Below are experts of layer 2 (counted from 0) of a mixture-of-experts language model. Rows are named router (the router's row for the expert), gate (a neuron's input weights, with its number), up (a neuron's input weights, with its number), down (a neuron's output weights, with its number) and show model dimensions 64-127. Each number is 128 + 32 x the weight over its row's rms, rounded and kept within 0 to 255. Numbers have three digits each.
After each expert's rows: "mostly gets" lists some tokens that are sent to it at least half of the time; "comes before" lists some tokens at least twice as common just after its tokens as in all text. This comes from a sample of Wikipedia text that the model never trained on. Tokens count by the router's weight.

# expert 6
router:169135098118079147166091109107139075129153116118113095149140164094165119098079095123132164134173098153159147155094103101137182150124102139131115147101176109139122133132118089110107105085158152
gate0:153153140079078142105149150136094107122130096045111119110124109142141098165143116080041105109107160125149133116135149111159125109143154132158139058150126111211093149163184130140167135108168046
up0:111067158152107143136131139111138128102159152136157149146114177122102148213118147091146038110126129124134143107066124108117123150170078076114165092146111099072110161127067052060145109074133134
down0:096133141058133124174123089170135138113190107135156167131108064201164142119119136117149099064177076170172134161127063116157115088116132094125145103138131136124125169137152159094133083135090151
gate1:099067176136116201143166119160152149149144163070141086190105143147151113112161142145156116096189076099141195169102114155173100095100150124148095136160133137132107153142153129141129175098164135
up1:078164119114144154105122049072112208070146187109076147144120149122109070247158128109129124142140103096115093113140143086132148066100166190130137146147123135080061125192119156117157108079124125
down1:100130153112182184101181107148139127140130169126118106087143126103152090133166102159100137132082174093094065091184097128125155168133107158112133110077108040141115195131114152152089110109155136
gate2:137127084179098105181141110062175158097140134118126102123164152161075094166093150094075137160128140146152117105094071173142095125127148122174161118142138123128165128122096196137114161088081073
up2:174117100121061147191116134145180163089113132078177094117122141138085105165121168135134156160161166125153155069108045144148128166123143126155171160108120091119131157061114131182102130112108123
down2:131152144087148119113124132184093149099101132158127145074176122151106135135155131093128156107159145115116158193138181143154122192127135119127135113120140153128063089075163199167151178110083117
mostly gets: ",", " the", " and", " to", " in", " of"
comes before: " the", " ", " a", " 19", " re", " his"

# expert 0
router:151077089132101131094096119128152103160141107120084122062094121100199206135096167122177116191149149165164095137140113105126111133160114085133164188083105144125153143169117136133141097121156119
gate0:182098122118119107100182157202171113092158105118155069038136128113087148072093151104074114093150076095112085129124092127073150173103125136120132098141151104117135134128102077106190068144072120
up0:119128179173143115119110117114129184172201199175085108114124114093175108060175117105172157106059171161139135130164137064176116140109078088150101145138109162172148142150133124119140107160155117
down0:087152137144125077163097107169162149146135157147126154148115136126154019123157125085136212155074136166132118124173148139137129167146127120126102067099175137161098087170138166194148103138138134
gate1:107147169115090136186127124131130123118149174129126125114094172127118165048190146114088142076158141141152137207114097138151097122130166162174136159132160149153119069125110144076133084144146094
up1:135133196119122105139232119153106132134127108118152103157093118078153083123121133155168117128181108106089179115149123068153166172110169118152137179085162124122132124152158148128123147115121145
down1:152129140138149086127133137121112137075152147163159123121158080110120107088064133096085137114179169107092147125112133154086089191161203140124114150104162151135166127073095108119141119069130187
gate2:150137130169117150128133085127113162115145139151120138066100125195162142097113088184114132137147154145138120131107132090133136159119150166161200163126167143159096191107128107079137066107139124
up2:142132155126098163076117128143110135167120086182191129106174123080102142138111181125152172139171074102105163141177074182157135117093100169106100180132089088142107169195146123159152159099095167
down2:103148063116133093090137087134030100184121141150180164164153115091096170073161136100149143134167135123154058170135125112158086101118133160112133133108097109112132094047131149146147145157117084
mostly gets: " |", "|", ";", "•", "=", "---|---|---|---|"
comes before: " ", "\n", " 0", " 1", " 2", " 3"

# expert 9
router:183129100156096149110090144086118082142187170114080178111175071070143154092111134156147106153134148124153030146104084148155118097139110129170153149144155096192104109113084167130101098126137128
gate0:121157163084122189111136133147118155114161144118093102113193124116109165136149145118148191144106143093123044109105083106158108158195135113136203110128058109118114183120157171140115125179135115
up0:170191119139105088056143136143109109126129106130152154076091142071121152114106070117115138147113142142129108071148130053102080089107135162158056066081087139118110130154177135087090147137159160
down0:102130098139118141150095162130122157115101156110114150219172105084096099114107189163089169152169183095123060131132119148151119100113118186153137180117119154107183125079173079140147153082167172
gate1:109114093126103142123170134128150070136171133093112143152126126132087109152080105157077087171115164072146117157094077151144137131202174103203112090123121140081149202099087160139063192140162082
up1:117144140156191148120136150111102130123088113103114083050106120103084124123091090100111116208135129173115114119172129096151093119072133187131125155162153127167153121078147152121183064102148102
down1:144135142136145172131125148108086133172163113127112113130180109081099103121137183079178142059127115194164139135088131093153116137082118068114088122128165090119119096175133094121152114119121090
gate2:116139164091101148130053144197161082095119164120125125118121169113138137137158148133146128151159147163157064091078173094147156065144133156188136129157112086143120133117103123139067084128162110
up2:092209133038111175044134129099158186126111181193130124123159138151163125106079115108157092133073113160122177127109139141155158131120061097193137151084177146105168131156105132167113137119112060
down2:120086145160094088195104125137091087088133133085122141120102135142126158110164074133149132158160137097150092063106137122148072106106156150128125145212137074147066124127071120106053082127075154
mostly gets: " 0", " 19", " 3", " 1", " 18", " 4"
comes before: " |", ".", ",", ";", ")", "–"

# expert 7
router:152147079160116110177121149087100091149175142127142162051119104132132180065077156117157143146141170139138089153124099092135117184151099080163142160133123093143130189152137135108073124093143176
gate0:123155155092119119139115110113144147147176159124132129135106128166099122163112126061081150152107101192112154157066089127041129122133106120110127137119133136152157084117109171152119168154180177
up0:146121107126159179099122156126152111155100155125090117116138069196156088152165156075170197145106177118143058173097096139114098112145145110130144132101105175121060155204099058146092106113151122
down0:116084200073161180154100149128089097101172113139140135127120170066088152128175095124118165135067146089097152125127109149104159130071091130091125148149163159103094166075119103142091140142124113
gate1:122071069098125126119137099140117111147177114161172142139111088174144099091163153162161115111121123092131096115175082105141120139118102129124144059134105167145103139138150155096156131086146152
up1:085087170155177120145130130121139132077146166130109114180188101124140145144064034213083159148124111091163160124131144089147156105107062155134155124085116095143125115154102094147087111149161103
down1:100102168095096166103165134211136062104164103057107135090164165116105124097127037149132117130161127167074200127154101132113098093129071129134196094095155155111149116106148159129146117152153120
gate2:135128166167111152099099081096088081127148163178189201102138156173104161114128153104122098104167139118154155073066148134096129159139118146132126138114090115186115117099119147111131073151182148
up2:108124116106189171149159099176102167124069120111154084052162104114132151094120146129124091129120133115128114145105184094152139104182125082151149062128124143163100095101177150136118185080107053
down2:179136172124111171172164090098165090134109101127131137084109149113112143133168122110108058146203111142182162124096151065115161130113114170105142078081176053182120120141128164150112078150108115
mostly gets: "ated", "ed", " with", "ting", "ted", "ved"
comes before: " to", " by", " in", " the", " a", " on"

# expert 2
router:159058116158087171117118211104179093128141144138125116103187144091164130100069136100132065135145112101167091120119108105173191124081131112101168136125168099141136166134165071079065116116124146
gate0:164120115090140102104126095140167114092117182115181102162131197141136162145089186168170082127050120146070137135175112120131098139123181112114179109134137104122161115068109101149087154118096146
up0:118117077110145128154180189157059092153149159181117119114157146137108140146178207149158164141162138177104110144137087147053070137185065150126109146132125119109169164079149132138108134152080093
down0:120115115134078077158149143154184146180127168153143096133106103122129119111136086104126139166119107155035158115056149124120145174090077089118158084176156104167121074201108196165116070125102116
gate1:172091074155131115198176147182134144093140081142120161166118111114137095170170117116170056146085093065091139144116085107103107125145104059127066133141146100171093155180132054174121125135127133
up1:124054096154058185100097160103145127146120117173100134172164134129156086168142112114156065144156153127091110120188154104109137076188166121124077089148100144095140119190080146141139159157146120
down1:101079210134198089107099148123154126155094127176140173142116125080127097063117104119058124126125146082119157138112108104153205129099143178148131147170101091117099136122116147101093133165160097
gate2:128160102090149050115153155108128187181162207170147095101113125130109082093132154106129078107083142149149127163136132148163179160134135068161127043139151141109176141154162128082141162177163107
up2:138133210171095116121130135183081154126156108118121115160135123106109095065089103154158069167179134144122130137052161154103151128153175140188103138133130080177130136095116115143134118172136097
down2:186139104154081191090186121121139105107120123155133124149089130144159126166115175125134081131164120122122166106150141182101149162094152096100135143105157127160158134118131133145165130102164087
mostly gets: "ity", " work", " time", "ations", "ction", " season"
comes before: ",", " of", ".", " and", ":", " in"

# expert 10
router:188114104141056124148043163109121080136134147047093185051146141102179141122102104123194135103134127146136063129096105116173171144123174126139143108142166096161181194135130066124110105135124150
gate0:162165164165075188169194082118117113154116159099120139097066089163165143119067153150060083139180095146088152123150095134133152127157171141119092080085102102107118124087174122184165115102109147
up0:181138082110072138107171102134159035129131127064115141126130064117129088143154138125131078126166124201119094145132119097119085116165129142149087087148112120117129150155122142119101109116159056
down0:157200100147165163143094148148106135101110152100151122125119071187161144117086099088104087104119045084164121072160108109102122117126110125152162141106127113084119162126145131103158080117168068
gate1:110154128063151214147111114097121199123140140098128171115109134127131187063155092141117127126108129112115134065067082078097143175079101077070114123158082129146117148112146098066207130153168154
up1:123091154156135134091091131096108082122158132088166098088125121152114142130126130106162156142113057138124134108146096151130146094106148179106112132185115147085115059113147087123146132086182100
down1:104120108148107095096115045085076161155149147122134129146129113128122143053139079128171098160163020153159101105110135158148172102112096157123091132151116135167151122119174053155046086106128121
gate2:147162172104099131139096160132089114106116158104155105141101082119119077142177076108139125091097195139138067150120188072080197124049142110133131148073140118081171136179088121125146094095145122
up2:101097127079132158189110113136131133112067108200072158095171171134136117154093133102117127090117162101150101018125098126137094095174147097116119165137125103087075091168106160132152135142086130
down2:105079153171107072192150170149121086138104149157051135091143124073137102185171156088064149129116175109117092156109159131115060096092141117113193086130103139075142128180127121131148134088109115
mostly gets: " it", " do", " work", " part", " out", " all"
comes before: "ed", "ing", "er", " of", " to", "d"

# expert 14
router:165166103181156171174077158088197060164147139118088145039158175107102123098113102121186109144130193144115115129133103127193107101103165128121165130163192131124125111159119130142105111107153131
gate0:124105052123101118059140140102225092116094070075133164126093209118157125097194155141175117111162148163063139112147129140123143128153099135105136188119107086115154147112115113094138141088142093
up0:100096119147138131169114172092134050086102109118120151136113222042142131105102088131127155101112163147151127057169137154167161190125114163158159096166133076140106107116139173150131108195148091
down0:195128078126108084098170155175158156136152082112138183183146152128147136107130162104185056133152133172168134116141109147081115171128132085139076129193145091147148126121063159098090135098162136
gate1:098160118127193102178137168094148083112136103076175127124067132172127095044152170118161157106075119151103145117151080140139163095146111123155112118109113154100131196119108092155090107120108163
up1:103149118125091135145124138165120173104145100154150123101055135152093143067183126157141100128140149143170115116187142146181204122129127131124117134126154192157156147131063125173098066109103074
down1:140093142071119167069100118156034166144138148101155134158118141178134075090150108181120177135116167122137050130135127150112133157133122170096100159164145126104115087144110134160154154170109168
gate2:102182115154095139144102080146109144111124202071156131074149130148127142100189149117140145154160088114196138122136113148163093157143140114207135151119140158151111095130092178147171121163102121
up2:143115126136097113129156123151165138184115083163092145105131151130131078137175139152039130112146089193124129116118147110099114137073198110139066090173078111148157183194182126117156171134117109
down2:117122163164143135134107149173115135100117102115095107168130111129134164129110149105098068092162101182119086139109116082051158168124135108106059144083135135128101097103108144105143140135089105
mostly gets: ")", "\n", " (", ".", "==", "\""
comes before: "\n", "-", "|", " The", "==", "The"

# expert 5
router:166113102140142147119079125127149120134135183135138096139178140068105169111089140118133135152170099176164130178058106186146113107102152136120188123108152140161130083180097138090168127155163146
gate0:152157140082091077097134110102140136097140148180103124120174115113127113165128143108138112121182108121155109106081143161152180094209128078105198104093118182140222163108122148086146108115172123
up0:133107129071155079158100131114131144086170185169103087137181103110105087108134107100144051194140085142109162104116153121122127076106095139158139130159109159150106117084131112113098134141148105
down0:131141166102116161116071149119088156122113066146156144146177057082113167126145151157114087143080107124135093149148180099137114085199118119119154120066157105111132122142135110153087127137137152
gate1:167135064124146106115193126102132107148133108140087170130148134187122138104083146149111144206164140127113145085113056144153135087177143158103147080113069110114133094117175104129131134119123181
up1:153076158110044188109137127132133142155042135098099106177152163117117115102091156073101126129146114154133164129117136138126122175127119148119117136124170090128078175104105129125133111126148115
down1:143079141172076112174137133075134120084092110130143127087143089074073143087154128157087137090120163124146106062186152135112093132120117121146112093074152064141161147110107122113112127116116079
gate2:161162156124181162140122074109155115108163165120139127181147143134161107114069142118126121147165101085155102182072146097150127064133161202173173142168127103186125149117151174094098103177162188
up2:144120123169145101093112128177027169087123099187132157139135140166096149105097145098135071076146148077121155156126095076108160110150160069142149144087049140118116176073132122114135163073096094
down2:196203094157097195192115097098134184148144100159154097197153119110111106094097169117141107135143140108024151152119093107091155127107081099117162098107128134127135154171173133072112128087091149
mostly gets: " United", "ative", " New", "ward", " National", " John"
comes before: "s", " of", "ly", " and", "'", "ity"